Weights of a small mixture-of-experts language model, trained from scratch on English Wikipedia: 28.5M parameters, 411M tokens.
Below are experts of layer 2 (counted from 0) of a mixture-of-experts language model. Rows are named router (the router's row for the expert), down (a neuron's output weights, with its number) and show model dimensions 0-159. Each number is 128 + 32 x the weight over its row's rms, rounded and kept within 0 to 255. Numbers have three digits each.
Before each expert's rows: a language model's description of what the expert responds to. This comes from a sample of Wikipedia text that the model never trained on.

# expert 5
What it handles: Rare mid-word letters. Scattered inner word pieces like um, n, j, oup, er inside words such as unknown, nickname, group, Jockeys, Australian.
router:090150161110146145172170121135177116179100137164162175150109184141113139137102158158163121162076174155136120082172161137114099161152177124070179175127080174112172127158150165175176163137093102084173163141129094083149136174104109169175150172121140149136090174165096146148151128173091145106133158154161188131159161135174146128141187066135075164160119147150162134101148146118131164083111173145157081112154114138156136128174157158176100134182174142156111169182145176116112175080142106
down0:144164176160152141132112055121097098127200118106175172069161137114114141153097108179083133139130096092131135159067195068132046067105148106145131128145185086165119188163100101141138100121136087178145113114147168112115175103100131148125158141129132115103122124135092146111123085109179121126080203140143187109085152115152116089087087181114142140122135138205160099092159113099147106204152097157153092135111119144163093151104123099134118121105166085138140075149150084112107174096127177
down1:050097088099085084136121183137128148163146182091160179134112101173150105154120174130093130164165138129185122151131069194112073097178075116147101186114160138156121138126153110113142107172164148142080144120088117143124133110176087103136114172080086053105089134170120157129117108177171132126159164127116123113098124074188158104169131087198095191193089147120116127067117096180160124145164130143131113133134109114105128117168123114124176102093169092170113111124120171181120127167108159
down2:205080163090145092051106190193181090110191187157163156161165114149154153162122123185095132137119100130092083099139115120164161101134131105105110077139111174125102082096139126106147107165090137140073142072130109112132126095129073111124143090105093128129146126139142135113090146101109138098119120162174085094114097100127139101080132094111146117161094105121125184105106141179073136103110137106176100144129110142078084170146105163102106172146172095070109147117149173194162106171076055
down3:225139136161088164160090135095154132080090116152125118120123130114126104100131074121147138180089129200138081148112167083115068156113138128119127062153150205136122095130128139136106138099173120167196135084133102078107086145089095150159144176136171060130128165075143159049175181170139136078089155152106119171130124100172117131108086131116135137116177127138136125145120111136158198161103138118151125150126103152079119142118084108153140095097220124144109138132182180159123086162135111
down4:096183110138141180107114118136156183159082143121135130180074123164113152115133098133133118128155093113098142150117131114155114068121131096125162162091146071095134116147088174169137132139139110200182083079117129045079190164136118128152070093077138139167125133086118109108073169172125127116110092183115086099168166099110091124134109145187135131107098104168112193177143099149142117125178151127108127157143120152173138127099186055111134123103106098169082103071148184134104109047106150
down5:151132171155173152157153104130151128177100144118118051102123120097163171088144095154131148092142118123132092066111073132140140103126185115084125157118118143187187108095119191116187102138079181115128169104097114119144126156070152111173223047074119139124197202121113108118139122106126153176125125149101124140166117124105156121117102124093133064136122162178131142108130128079172113162151140077170161141132131145106102158156204145102129142128172142159125180131112147103131058116191113
down6:127171177115186157142115146147165110171143227191107077112141090148158089151069138130112137160140150097164144109118159145107139146139099158150116112094122131150107157090092040126107121155116197134155115157143109108117135157157073129117196105158176117174117102068116092074161149167152147146202103138112157095118140151141084210146157161099105135156091136153136167106094092098103106091071159160147136103130131155089165130119147153191158111203098142125130090139136146120100052111124139
down7:168091182075178111189183102137150090179144109074119151097100144124132082055081135149117069065148193161153137119196127094127189070113132176146153111164142136136159103149190162098163083133124172151143083110101119094161062136140102090098093124098068088095149187076126128091136142117084137140155156121124137157121175156137145127127165123110151094121086150153121152140118142100105093094133138116076128087057153132118074106117131142102158155103131124087134133156108150133154154060087147
down8:108165078105131090125089150080110142062157114122142184150118111117146099150173103078142127113103162185143084125118139125112076150102130084156149097077110099160117134202127136078119065106141191114108192122133123116058145146096097129123143150110125133070127097139104125114169142084114149119140100154109157138119116135085158096024083066158164144157137055099158117152059100130102109138104155138155080147129078169086073153160148161137177145159104149169192098100143157113134091122150167
down9:129051176161142128135204166134149059160171095190142107141111110156132146127182108152063092191121132177114037128172134134131114146143077110085101107122093150175098138105181138114141178130129096164144130178129113173146076140190163094152135129108205101105116104120123185137118114161138136163090127093160122150148169118122086143135138077129130162159114170133155085130128128142115140111078156161102185135199136125124153111104097137150085145092169142131076091178093138125119050143143129
down10:108070184126071093121112145134187149146114151095145120163097166104130173089122085118163153129186139061158096128178157125130127119134136144096085168159139177119206120150127143092077113129170123154128111081157135119117168163153121056074156117100115158156096113102132103138171178161119110097103122185122114119104129117118056148117111208182145118191110107104156083117093166171123083183106122131098198143132125180131111088125156113070113044139118138102137150167110090100098086107119134
down11:132111201145081128108117124144124119119217082094113144126136153157174151143094142080148089103118111119129110158107147172060145100176101108173105172114197174164116092106123082157099142157161105135135108177110093135154061118131138071166117161131137155113138195122147160121066143122175147107102118130170079150164146074181154086178143121141155049160077104075111144137106130116145168137138185101153104107129106121167059138111130166103110141122079166188112159108189085116135152093130135
down12:114156113088158097153120152152111085128096112111155177113175153087121082157095150135163117130099069076174084148138134124125103188106121127127097113143118173103097053155069110108128117130147084083170121146090112134212127086185130163053128159114129118134137085089177124132088086170155200142177125159133126085109145127096137148080106113134110113108123150067117098078147154104149171098109132089133109085183224142127102125122090112177126160144085103117124101068132146125158197144159090
down13:078155131178131103170114125096123118130170100144118102146142136146112026086153114113110136092096130153124132112140145138148090134119102159090129181068111133130137117075183158140094149135062142177084099162124116101168181139102089136203140161129121121093103137116132178156184175154111090115158116157148131114105128145129190110139147097105098107103117154136138119170106076056086149099091144111158146177096129089099144149178134054160124174066117153140143227127189144121065162168099141
down14:131149145152118151177182136076135159043165079105121146163127068118137122117089150151123136141123138072128128099140132112109128133094142124139128139126162139136164156084151141089081140119142149175059172120076114086104104153193134081089162048149173165170129142159090164170131093143132080119130094123122113138145216135155077135132133130113082144149065060069110163156063141118158194130112105126146116161072124138090132133121119116118076118084101136145122146174098081120201131159133193
down15:106112142119157124141129184080097150149142133129062168124140120105114108159099136096133117077202148154168093119131146105137081140135165135113133108200125146154143187163201153174165133081141121110158139125100045079125126160148179161075122039178142069134124133078114132102075153119119118121089132127172153188112126148157182126103100091111136125111123144102174134161234169155127168098101144161085110120143059133078119120155184114120185125076133109152127119150101120113114101138112098
down16:151122137165115086081206128136096150135115118128107067142153196087067138095160154074118130078129179146123085114103105130128192116088123117066096082138061140166141148166155108128136126116108162084128109143120200093145132117133069169129067140172115156119153149138062132140083101130175175145125122124196166166169154171152094104149158146094145092169125109059147110126088185077193106171112133161156151173099150133097123070139118125170165096109137121131149112153126143128120108135105068
down17:151097178121142138112147154108122072186115205081073110067186093177126113143224148153124140081074146106096141119083081126086115124123181126098186108095141159110135203098134119109094126144107086134125142163129172061106087104145124148106109110170145127111131128142102083111165164131108119128140082195150144103099076145145094207068138164118156097133126077125133153125159097130053175175083106123124173133109144148099131093150142171132139163143126065141141112128145154140143092134153154
down18:164103126110163107102060076188121151161195142075102167081090128133111088143084097053137141119134122102122174152136123109043105074138109133131144143194191156168111116084150138115096179110121118110080095157147164163124185119126091167102145100151143120102172128114134122181044113140151149144151151134137201127126151159116131150081096142157135098065095103145120192149078081140163153102133117105094169086125168142101160149135100113203132145141171146119141172134089087173136139118149126
down19:185081165151114129147140142121136126184147155102138140110197093147103144108168150128149114129118086050159122120084101163119133149163168113119117139094125195221101096140210117112125109107163138128094140154105130066124135134171134135183064091184108121099109124139112117127084114114150209181096122137107135153095189097164094141134103137145120111122176185100072143094177163142128161146153119118184154091093112167112130128117127144178085171179134135059099087185143161161154105110166135
down20:151136094137116131186132108093103163168143135194071120182123125072178145110113131220114136113163123138128151139122146114127137067060151048124094113176127102128137149142128070127147072142094106176142126121129078124136081114180127141169083147137072076132114128116063125090112128129128120051160142092156158076141070051168087111087101108143144125128171106170127148156129164158132148146148110168134107147106070079082155183129095111161115113130126120165131079118150051111110121116103164
down21:137122139134113053145137173121101086131127135150126138122155131193068158091156150088115120081145095146063125157095100166165178142103110143112133128167090123068160160148118189135147118140129175122135152104189100153143163067124156144129106138101083123150119151081120110141094099202076143132178136232135082138119062116139132129119106077136107155137116164151127104109126074069081133086147118114112115093143087125215134126158159127106119075153087080073128126167085082119084137132083169
down22:149075202054119093130112087083119124120106109119147139112105147121122176154168156080123133189121131117053158194146116077134098093171109131104106135149132156092125152166117123147130135186083160117128104130124120081119081129101169110127180157126100204191157104145128107121135150096083114148148216127132117069052181141107138178153156129154162118090114095161161171094152089191180106120159143148131106119098139154117140153131089081126142174088138147116109122104134118183120216168121131
down23:110126120124146137179146091124170122187142057143157130163143077131108145163152121141076184107076157035102117186149157152158063119170100118106116090134140133173124130152144084130144073084129138173146126096134194063154114102097084079136128116173153153130147147122130147134124100140091163104122113106170125136121093113124101116101126145151105059162125120129213108180128194099069124117148177121149150088127140114132116097163075129112105105086108086065143082082117154101131153088113045
down24:131125101140174197106059125189060133150140126071172116144131078167149122087145180090127096090142128104136120143121108172137113135128109040170100113165137108078101122151160170123141053174112146149136095098146127097151165071077115103102112131081128139130188174152127145098164101169118112174142097119091138093194118130117082071055189130094145182127135154117149141101156162178146134155071130168155126113100163152119113118134127095151073141145128116140181158116123168191155172131125101
down25:124148105137142070151100119142114171209092111153106101038149135171126177082089168115190125151083078152118144141122080116117126118171112096108138188109089147154098147180089130125045158148107081091174105097087128094105162174118134126121121140110098135141142099167122154122146086111081134162118154041128123182150141113173127149154120144133170145127111113112149161105094116111199161110188138111147145091160109174111131182149106160148109155101113147125108076053134074113099120113060086
down26:131146140151131136107126209141062145149200112103180117067127161101141128134154110133171132124165081161156184110093159093172063126197139136124069116119126128170077139076148143140127115123123094158141145139147088103072100132120076081171148093120097133062093146164131187083162148137152183170098149113121132165110146096093172153131160115205115152123119027107127140135164071127118150117152124130148133141112159154112179192130144162139052118105113126110150112118192160163146137105147133
down27:138130114124092084106093105116089182171137162119061114099146148181113132095226157129111106110149110083137109089135106126176051140047133148115124111125072130109152108114130131109110130208104156100128141151105095175151113109097126120078150124125138140140182103131120104126098123165104129144174173078143116071120138164110128166113139162127110100177172136121134132112109161105089083105113079122103141115139086153175135144168117131105050129175027042121135140144139148061180113100082092

# expert 14
What it handles: Of, heading equals. The preposition of, other prepositions (as, by, for, in), section-heading = signs, and Cyrillic or other non-Latin byte pieces.
router:111149162097183118166164179153170165185143117171173147136100157122076100150153146188143138116123180150107140088201163113108127186160138151052160159097068173141138132143128153177150167164076076098160174152148113099144106162179110162159108175102130090128091179157099171157149130156122114145161090111159173113140135122146125157088186070101079096152145112120142143123147110150121170098142171133116073087128148122164146168184114177178069137148166149172118125136102138138073169127150139
down0:142117106073195121141037131106088183106133126129145121103134146101085129167128138044110172035181115052114107157153152134119091088122052106112116150102107157118116117072105119115143126138107133182140102174132145137049157102132122114153108126142126170117127184109119108126120122157140108106168146177072102095141053105175107098138151145107117161145182160131186124115106138088194148097117145144115110166151142172107066161106107194122149127138085110123096139130132156098198146163108127
down1:130096142143143186146165111162106090157162149094108133108109099083126114140160045128132136148157106061133162074093106084155177121082095163129101065096104096141057128147124138202147141186148109124094125159144072144148072172065072100129126127146120175126164089110098078116101151121106132125103147099188138143169097114118112163149241149139160173110097094128092179090140148160119141084191134161110148159101152116115133086117173145118074133135116137166127137123119118118144202131102115
down2:186119108177152110104154136119152117112109153157151118083092080128129159067142096122156126066122184109165142112160141067167074057082168111115167117090100150135115141148150130119140151176139091144149094184161117134142138071050096083176148129110085130125132104116142113154132102179162095139097115067160090118151162131164127121134084146094157130115176081075123123137038084050129131148155094161173109123099115086141126079108116104156153140097104156137158152162149113158121180039099135
down3:108133126087059195142084169101136103114188100161128136044079197116140125113107115124113126137130151130088118103097091184122141115095162214080137091102142117153107060131167169094157148155124101107154055136131069119166150047148118099164197102100128122143100155125130131073132092117144144123172128147131192152106145147172143140113147143148139132124118136124093126080163163143090035121112130156153137066157103108136128123103162147086146094179109139142100129131071185159120102082128111
down4:097138144093122084108198146109148211162092131112126181090151082142115142163113141146112099124110141142116128154149080088195106147097117103156145161113155137072167128189101152143129124105122115155195138150186116128153112131130110082136178083150115162085089112050116128143104157165133106081099114163129149183138056133127094111131119161138105168137121118075135138082132117149156117162087114135089153096121109108246114162197176131093169088152092109118133098150130129110171149051167096
down5:155120052108083125133123109052127071059126146112128079131154101145119169129144147092058114142136122127121094144162139131149110063126099070143087161117110155167191073144137091158141067141121040142176179128142130198091151116129105111154142150152139138116094119162112099177127129083125110151107104149077075157090122123110162136204141182127101135076137123136175128155143096115122129026136124116095162069169113097129103166120134169154116156126119105099164185145108132189129134143153112
down6:096143188137055102131127146164155118155103124117094092121092136169156152091131110102109141146153169129182146139164170118214077113140134162103147094109121132097142139135121168153104118158141121070145078089127180114149159087068136125092145128145178111099119196123058167070144078140083175195113136109144070092104121158117108146130082141116140129134132139166160120129160143163100139119036114131027158089107096099136105118135133169120183094136100073131138102197142138187148107128152148
down7:145138202131129126192111168117103118137198180158123117122119111186100126183119098117155118155145181090101173113085126096107112168045085123187135149148135103126074133117200148134136108122222186180144173150132182156096185145140155125160145140143187118120066155112143176158164114174127152102096161155126126127123133111163140128128074120170166138114117147158136049120147093097134125115070101111103119166107111096158149095072138173099154125154101143118136150199138133132108126116115065
down8:126102164199134141108114147109104103113144173151100113159096118058107135098151134085101127176135170164128080111114160161146067161171131071111117190170046059113152088144123129063113143113114118092091117156094112075112092108118121141147157038144077200124144155091100147074121104131087131110130112147155143161145134143139143184163101130143139094103158138191122198179142124078135134151143101163132109138158153147124130149147148103152153177128140104153120198119160123117173102146197193
down9:125118160130192116206154107102142131097161121118140126171126115153134127123112124058090094083167154124108099121108121132092114119082122116108147100151242102142120117130128135146158152111106165114147114151127067159129152146125101151144164130183171099135112144096151156095158150072138113083081118178168123108129138169132151165112153135114180117097115101095106104088103142195136116054056127131179046092082098191135152079173142077102096126148082136123146201158105098098111182122189126
down10:174096125109129109113178188132111202112156116119090123184142161130163135173139136147091131148072128141112079155129049095100141116150143167186129118125139065086120141111132158133109125076133089130072149140161116153172135101112101151102188135180105115174117119137166102054089164149116094201125167135192132084165107115127093145134107065110143137073142114128131076133153083120099199119170180121134158075081099141157219111107111107140113087137121101103132119186150169112156152096119122
down11:142138094126144173140106136144112162115118160145073124074130050063130090121112134101093069113189166115141098084100133137079219139094150124100109149143118117091135132137093130093197114087112114130096103118114135149134142078079124108086128110090126178123181111119131197147160145139195119153099147166092150071107119178141079181150135045122128109099177125097088109128092083137124108095097124093116117131081109135081149098083138135153144128169194141152073115179114105131176190130178121
down12:122139109169170127106116136139111160070168075142107138125116090137029143177147153086132117142101094117075171096103137173131095118105128140086188114144100099093093103151088168157160189218099065111094123136119102117120157156129091129073099142139117109104163139139138147111148149142152148118120112062081110134197159120140136110153097144105122096241125103139175172226104139112152096120096145125143097114152144158095111093176098117115105118151116162147183100102088164129148144115123184
down13:148128130134092119144161157166153140125148188171125117059087135164112128126166150188152050140120076149132095133063119149073177120161119151121108119169161145127078163085139148155144115167141129142109138104126138132122125222109167116125095133115148056151200141135078153151113174134149138202129132108196159123076114109150138099122149114174159199139107179138161117067107157116145180139099138100075149152089165096131084080119124171095149098108134143120157112085134170197112134061128114
down14:137117151115130113137118164091097073192054135112084144128150131137154154137149103164108107117127099159100116117165127112103147128189141101095160173139155078134125067124124154130091145070117196105165156146135152078154141121122120114117105125152106165127187054085109178147161204117155127123111141128142092207070053103132116168134143091128169087099185102138117130162071107138142108087169071141079099133109133097174161144147153117101149077147130136055071136107152066121083160138091161
down15:130123146072150113173083187133125100126147093135076132160119153115140117088133133074100175039115150163108114189099146120130097119116138167120134105118161136192124082086081116112073119153171079129160157126129181138149198117127153157132134155066125134170111057132150072121125125103097176130106136113156135122114114146141130150234133191128080094171125112150130182155103092116141117198122103129142058201141089074156133146118153073124178136141139104138104136113094121084083110093142150
down16:158175152173200111113149185175176126149114166144128164141117126119158117100108094097165122172123125145126114124078143138118132152152189132112223118111083126088088148153108111122134040137098166049121116155140151095096112129155102197149133120114139190148154184161126156079164149183147154088122108109146132101137134117111143096159153154169091172113162092101141126094090177134130090142099139150134172096114073164143135076140121092066116130114148167137117208123142081077051143153139095
down17:114095145102108155154124131148083094114157126121107171108149135101154134114083166178109135138137091120137116185138110146087129107160100157119094199105159174097054122101122138155165183153094112134094159079138090125156162199191166140131091163183095130083089137151094157177134131207130129175146121109194204120160179166181088176077157190118153099106129146161083141130106089183161175111129172108157148138124153131115114178082128147157163096165137143096159089157098100104134139150122152
down18:091211066111151131176103238085141123077117109151093153145151136122116158140114099106150109176157088140160132147083112177178104089114114112118154118104051165125109095161172197139104123127121162131143106152167116155158104104120142111179171174172116107196104105121095161134158128068136123166193121082139106154140120169054138165101127136144132098111123106140121108142082126111125160155118159064095098098151099086100151107153098109054197151136119101154148124146131160119112117161162082
down19:173117143146134106145160139137187065129178118080147112084159097161164181092143145136120094101109123104168156077153082126119127069100075172108130138170118160121069125141172088116132138134127074141094138140125100098130074125091133181059124127188110163113097151123163112110157185211148196176164092167088113127134179132146133122113120154158156147130127086134108155139150211139130133117118104070164171127162157165123132201070130128160092134147147159136106113210171146147162086107143145
down20:146132125124133119168163110115161121133141128129147161104166150150135156044093114111072129171075121133160100074136153080135090151204109100128163122128116127175154211160153127210186085112132090139121152171188159101136151117142092137098114157137094130156088169144122128115168098109142104141188115121098101105134217126189094126122094104076116122152124158146170194154132145137150079067113144154114139130145185190131162220143112173133125119111122132126163113101162095096133148115200108
down21:148080134107113085191170128138097109115127116149126152075107188133120096083097140176130145120125087082109114066173160130190171125138126176124181122098183094128146083101133146109097075091118169107139149149104110119148076051124131135153127151116168144153075189105067132076146079076166171095140166137113141113122128097162147122192156096146157120080148167145144112111206110151183122098126097188102126105173158163148131178151151126084164087149132112073117129161056141131099130128090123
down22:142087132105222155160158217159146162131126120113118127100136197093114141175165141104176139149100150144127148161145124105140085120124144181112144127142143126130092107159151115134140135151176102101139105080126110103097171135119147176139167170132146155145042118088104134174113063180144171147085146114140140154170074140129121141115132181095140112149147086047097087171154102165163199148165137156071138156135151101103107158084142091115109105150169188136100107098138053159084106143150186
down23:116111095120056099091100104132114113158120133145112168160137130108069126148127142074130090098147121187078123123168112134194136134083172129161140114165130110178133199102130108151121124112129208146137131066101053108141163184105092142129140141123139132066120134139095145055105119167127065098161170163169158137127164076135127126163106162085091124126201150127115156111153111164165116053102096097133087128067160120120132197111056072104134115150125159113119125113171091101180166154138130
down24:152051093130113073085083160099068179108111134132129170118091141172081081121100132121139095110169151170148120138124155089173139154114194154099112104099103182110103079113124151123118162093177141101126160192105108134182134201073118075128098150136111114095089121135140138146079161155137161130196078105159197140133121143138101122117157102118121122084138155165120120081163158074127147179080143153143126157133169130078143077086167130143153126137138121223111187119165134180110114139136174
down25:151161069136098188112137156121092109142120160118178155141108145082153105136096092105181197117126134067164096140123143159153115135114163156114108160118165124138144137140153170149112088092031051167191086086122126149141149187114104170172192119123199152154158072148126062122140083093119127205134128161137128089154166130109132134075121101109082155142103107109128079117172103161122178100112113133101166128104162115134139107099146114170141138113132083081101182086114121092122113131206114
down26:151080173106244172083124128123148170149090091178095108137078143101134139140178084101171165183099120103133141149110159083088161118123164136109137205121158064128146089105120092113142202088098100128114116123107124144053130194082103120125133133107113144211156111137099101140119124118198135087115117107090132109159102120163136143099132179156126182132110145074137114099138096155109126145087107141158121152083169179118156109144086148123146108115129139114082124099190131184136191159127156
down27:065117153190098136115119161162117117171118144090168097129056102094055156151132180084110080096121131071117186118090149098089102110126122144129135115111146116157113081084134136139135124136085092130108138058151168130129082146128095147155037191147125084155121202098146198155122148126103119106124147106182103151147102158131147080110123175103179196173086110152187159073103100170154127087145145083117148150124144111135116127193096121139159125153120136099126142100112081112169140093078159

# expert 4
What it handles: Digits in number sequences. Digits inside long numeric lists, coordinates and win–loss records, such as 7'9'5, 26°54′, "8–3", plus pieces like und and dis.
router:088150161113145148172169124134180119176100144159166170146107179141114138139103159163164120163070171155133119086169160139118102164151180123067183169129080179112176126159148168178173163139094100087169166143127094080149135174105110164180151159127142153139093170162092143149146129175092148107129157155163185129160160138175144129140181062137077160156117151149164136106149145115129166090108175148158083111155112136154135129177153174164099136184183146154113170179144181121115172079148108
down0:143137145140123156154169135105150128109056142123184215172147096105168123097080101138114125133162091118123127147173075130126132134090148121131116146158102110129177178163161158123198148099082078149129069136109132167138154162191084117141111140165182125125119129114106140130092117132116092127084104139136174126153123168177101126106132156041103095048134074078183118164086167110110092160159141134134162226118122159071129107177115120107095119131147166136123116092111112154153095182095193
down1:182112163129133108120054115137101148132129101121108126119081138170081111116085158139088109110138167107221095150120160096103137090124201144156112170065113113105159093105080085072105190163125196118168071120112187181122110141097129096152134112149095108128183120120092140119113157160085159087119120119135106154131139101143091120105082145126105123164141083176178098094133161152202087126139162123104135180139132107164139119087060148092135144118116114173039115119101148191090145138101111
down2:158102137138187164112106100126104097182099155086096132128151177132149111113124150139125126158166185173124065149092182146130102197087166105117196138166159096130084125116047129093135124080108119053097159111155127124140122138172142069161130138109126085124138102136101129105064145149169140160125168140085179175194198085164117117144111100146126122099136123131069161126107146158150117126100141129168133091189121142098150104128148126154128093093107175140156105157122136145087097195231094
down3:149128108132109115140138118112069106105078171104137074118132212139103185139188107117180106115074109111178105133126086083174144171092107144149025125157137100063118163113116149130115090156105093155094157177151129173129153148124160151126170105183166099094130159098123132054133137165109114137136141167117133114078161176178122086136138109102153148143178098139104151167091104174139118148089181135148078060144114146077123102096090204148174123108173087129153151155168133175139130119106127
down4:102126133118136107189151064158130162122118110101136113147155121169090149138164097126138052164119063108120176132093139113149048113075149139108145170146133099171170128094142099124208132137047156145140105123152095148138137136115126138151175144136233146153105119115141066136180140138083155136165196136114104126095146189089165099076154100132126140125093144098141074126127164124140130148132093161140104100120184149153161089198100164116108119106092172166139120124094065155145093177151072
down5:129133167154117124138127140114123168170089142113117109173132157129153127078127102085092101149111157081118183166048111156132135105101100142142168118112176146161145138138130177104076176104109107144112127115120156125141123172089087127115173134109100083142154122109128160104168174101132190138102150173076140106149125214127083138144067109115101090139096149119104119095141144157129249186075137102223163127138116141140113125151153102165190165099104077120158118111207168115138175127073121
down6:144110131074059119168127190077124080157158120076136098198144102155112137114174093080097125137139066175120162123140095155121094095078117068120159135121165104105116105150094148118150135142101052126110123102158116108132123099108145196137086093175160145102133149105140115149107147177113132156124140126204121120192092132171100145163144117112145132063133100151121171144161076159118152148115125115092105076155198160113173139089202169179117133161084114092173088132094104083138112186114096
down7:164050089149206148076071123105134124122094164142133132111152103138113132128107091173130106116160101133116122129138065100115129146103086112203177124073110106181132087110143145189148104134166166125143137166178149138046172039135165182134158139083155161069107134137077108114129151148114102080119183156164105162149128120149129119123159109130168073130123076165159196146105137187141093169156101151159122120154111152116127126063119116113149136114167140159123053178109090108165123115131123
down8:131129136105106155133149133133126132178073150171153159104108149145158132086147121156097157100157160196149129224065114179091160155139109125117155156092166091084131196136174183121119136078138161093117156146123137124130086059171148091130124093108154143125169178082094132106133095184038189159154150160163147186178116085171102121140141100122148104107150137136163097139109089122132142095147119103135109153118097188120180144180175107148074145115097191119099130124067125102135142176126095
down9:162133146099123121137108090104164117128204160116192119113125118086119089122100089140150060150100122197118169157113141093080142115132066185104160118126108118140115057163146076180157086170137133195203162124147148082116132137075126133136104096148132113094121057104123190113139118181102133118130133098099134168185088153162113099121154114071157117123135126201152111082171160140125155152187148075129160136161101134192127117106102118128114098170185130172177135128115135087117154175168138
down10:142158118190079125087123083181097141160214169147168072099169117109150131131122067087136139100179141172199105136123117113094116139096107128152153084133173120139121133092147161152107146103133122149055097129099080122153169162167159065151181160137136171145077189097129094163115176159133113144130168162133085115065125113122148114139109182074079132161190131119114155078134181155159097120123163102136166151070142174113101147145097084149194161096159158151088128107104111139119132124094140
down11:183107149098121141121109149146051104114132112175101159131123119156102128123087161110153115137142184123080178151056123160102080160137124120071091202060166099133138113135161152103115155174168186117170147092074066085160104102149166143169113088185095090133110081101097107138108125135143126133095079107191145105118130155103105102130093165097130147123115055181121113118113135114094136066140090117181159151165109129144052075180101126163129142144136157075134111115130115102089184132085146
down12:108151103105093105158163134110147162108136193148091175121145157070122091079117085133096106077167075169134148128084151114195147082124142183145127174094141160145115161107148074098167078160149146122163095111179108111118107177108125140103171097142147073165082177155107098092139138156163119086081111144097169083122087060138147131097049133120179159109109094109099110121108134139119152108095149111132131132113094133187114098069185114138117158098161170097097043109094101147117065154108121
down13:146158091168101158171136148162142098129159126120177115153163143056099119127118147176156107152064121110155119091083148106166117128161082090097200118114131136117053114161117118169128097174136164087105126090119131127134138121163132068151121122076130149073075145047147146194111122138152203097165167120118146163109123156081143185098160124111129128132124163154125088103048151215157187065124096108130103164117115161073134123134114092129077146122151094151145147151146140127132142210132118
down14:132137191149125088166119107159140129129145141142187181109139122198157089137070171100103128180167105110157156168175086114125169134112141154133104146101081125119077113087116116141174095122174116123124131081134119133146120085174113126118057180110131167116104150118118087130077136118151137159093110168148126133136166151139166162179142067141156147107083154174124231175097145170119081147153128149126079054121136089088129121122113128125139103126171081135200131084089079088064186160146151
down15:133103075129106064146123143145068177097147164102087100097150166115140108099124125126091162156130128130199102114091170132179151054123122152143109078083154134155150136165134138122128111110167122110125126123167094149140127076096177073142178171096056148090115094136116097111135140091112118125202086153171160073111137085175147161119116136125144044067130181164093125114124185102102117073124185121081075145154092105134105126077156189146148136110111102132118169128143099145053089160138135
down16:210162203101149169115069104150106102118166172100167111097113109131105170188133139095129098150083129121109101111157127125118104135162189187099196058107128143129135115102111078153038136123157157182103085148138150191114129172099105153092076150120164138098127098155105094090113096102096135114129147079119078128116140150106101126083127087118123130080122134143137160113181149117101135111169204080155128141185140124102122097111168124125114100195159130089115118126126130090078148166046131
down17:105049075167054163149169072121107109141118125174162160103172125143151144161183122086163094106154136138135161101155130154153161102171150108077077139148099103151188124078112087156158140127099186051119128088098140152087141124185172108148140111150082074131133098134113126176099101109152142094143152123160146149146158126123146090081133121100109108159140124091105087135077136135100102164159210159114136097128099134125046124114125105089145197160139065080141156154153144144085132172182145
down18:159115112139112140083110141107193130079164123086096113137092126148133120111144208161115149163127126139109155131128125119179085091176091143131130132123087166108073038089177188180065125116097157107110116120132148131155114129155131085101156148140104134073115152165122144189162126106147141173170115135158115189112151085071079111178126128162098165157121190118102167097093147063177188108163099138140127119203070156077181167081106124141113115120126102083191097127154133109121136138140104
down19:167133140101130109101089103138131130131136087136050101024181119146112104156124127090126179200147123153138135082094123123161153161111092113145088095186103092128137185125096157121074149126154110115112096188082063143145199099134136159132117129099126149132110139177158146180178155121152149153179119153169126139176140136165151132137138066135103088155097143117075172107114112143151085078108131124090120063056091103169141113098195111128170085137096093167143135117117088054141106121128140
down20:133154095151137145172104171161043084131148134069138136129130140135177087116134055129147079150159141089104157113113129164135092163133111126123133035096102125118102116183142127143098181119113154055140146090135111102116147104165112105161164107115132014121123112117122158149089168115134116134093109112133132156136155093078187163166090098152124134128137119079079165134095126124132108089102128199053151080121139138122129148170143155159063093173121138176161125158176080084144075170121155
down21:133120178098107169120150113136105156112144196170132115096132138140097109131096147135118126122135131122164178124107137129123092169179113120175154149141108125125088113081121088140172185099113108135098143135167070104148056100138141157103143176124168127123109115150127148106099144103097140120174176117095187063128163118115134117104059090153112121158089165144204195115120088096207106146119122126128105096094103141080129107133187131118068148178216098092218156160101145144168138071108196
down22:176137134096180116150081125114095059161097152121128186127176168159133150111097077140174121119041079093166186128104143123159138138127099155125132157114116103144112143094171197087127159116124117129148069143147171137102125135135095100058173134134171097129180154172073046139126183104135171161178144111168144093078163106125207077205105123115088165145167102116139134141160137128126116177128141092143112103070138146119137137152156091107094152100139208115102136113112116147139124150139152
down23:128125149149072126116084126047106124130106100153191198138119139145099075118114072164163107140154136143133193169171109081195113092096134126143174114165122111103118168133102185155088127130166098134052090177110154141138144086136148171101145129152106077067152111066107110112116137146105183138161182136098188127116109070139131112137198175184150171117143146105067095108126088126203149128144119087131109096104114167128129123069068112129124149118094104111115101162145132132116181154152125
down24:124140165172124162149136134098105102119225161064105072037142169131083161122094172126162136157081119131131118174132155115104107100103134128121142083133151134158111125106114111130136116088141096158148109148061152111204172137086156160162158162130115142089096145132149099213174178118121124166099078084049130116098148131124158151111106129163134153151149155177139129151113135097118173169155146118173099134211169127133046162094152137188179145129156153129151107129124156168123140174096143
down25:162143160180154123156090172145141127080135162103152121119152155092111117104134125162139133140126136083087132092086139199119138180059170146149101106184147141100134098145163131127167086119144113153128135106153121046109125175123123085138152112137113117065089110090154151151116201083137116124140128130183090104134144168149087179135102105141110152147166130119148157090175139105127137131103048038186137196145160147061118098102099192118072106114123106184123173121080106128128124162130047
down26:107114108112071089130121169103145160122148116090130119144096150133127143066117084105130140119162119161119108140078102113117095087131156085185096152160129146212099123080201145183122172115168111110146128133160148112128124124131117147118151161128091106122098077135097150136102151179045118059136118112129110082165097179160179050127168079106170166107121153114165156084091135115090103094104114134126183083110155088079145062164051197094173090119112126138112134076123132124112151160145079
down27:144149095159123126123128127111166147214105115102141104118142162113068140092122098090140138119107140121080122152123122095141179121146134150150127071131109213126146136129152109195173122101143142149134118109135146144088140135178082100143088209187125124132150156090138095114085164150152125047090109129113086165123167147079137057129157125077069137200113187122168152184123197160167147108153098188136148122083125079130120160113175146137143130078108091080113140096114133123195150155067132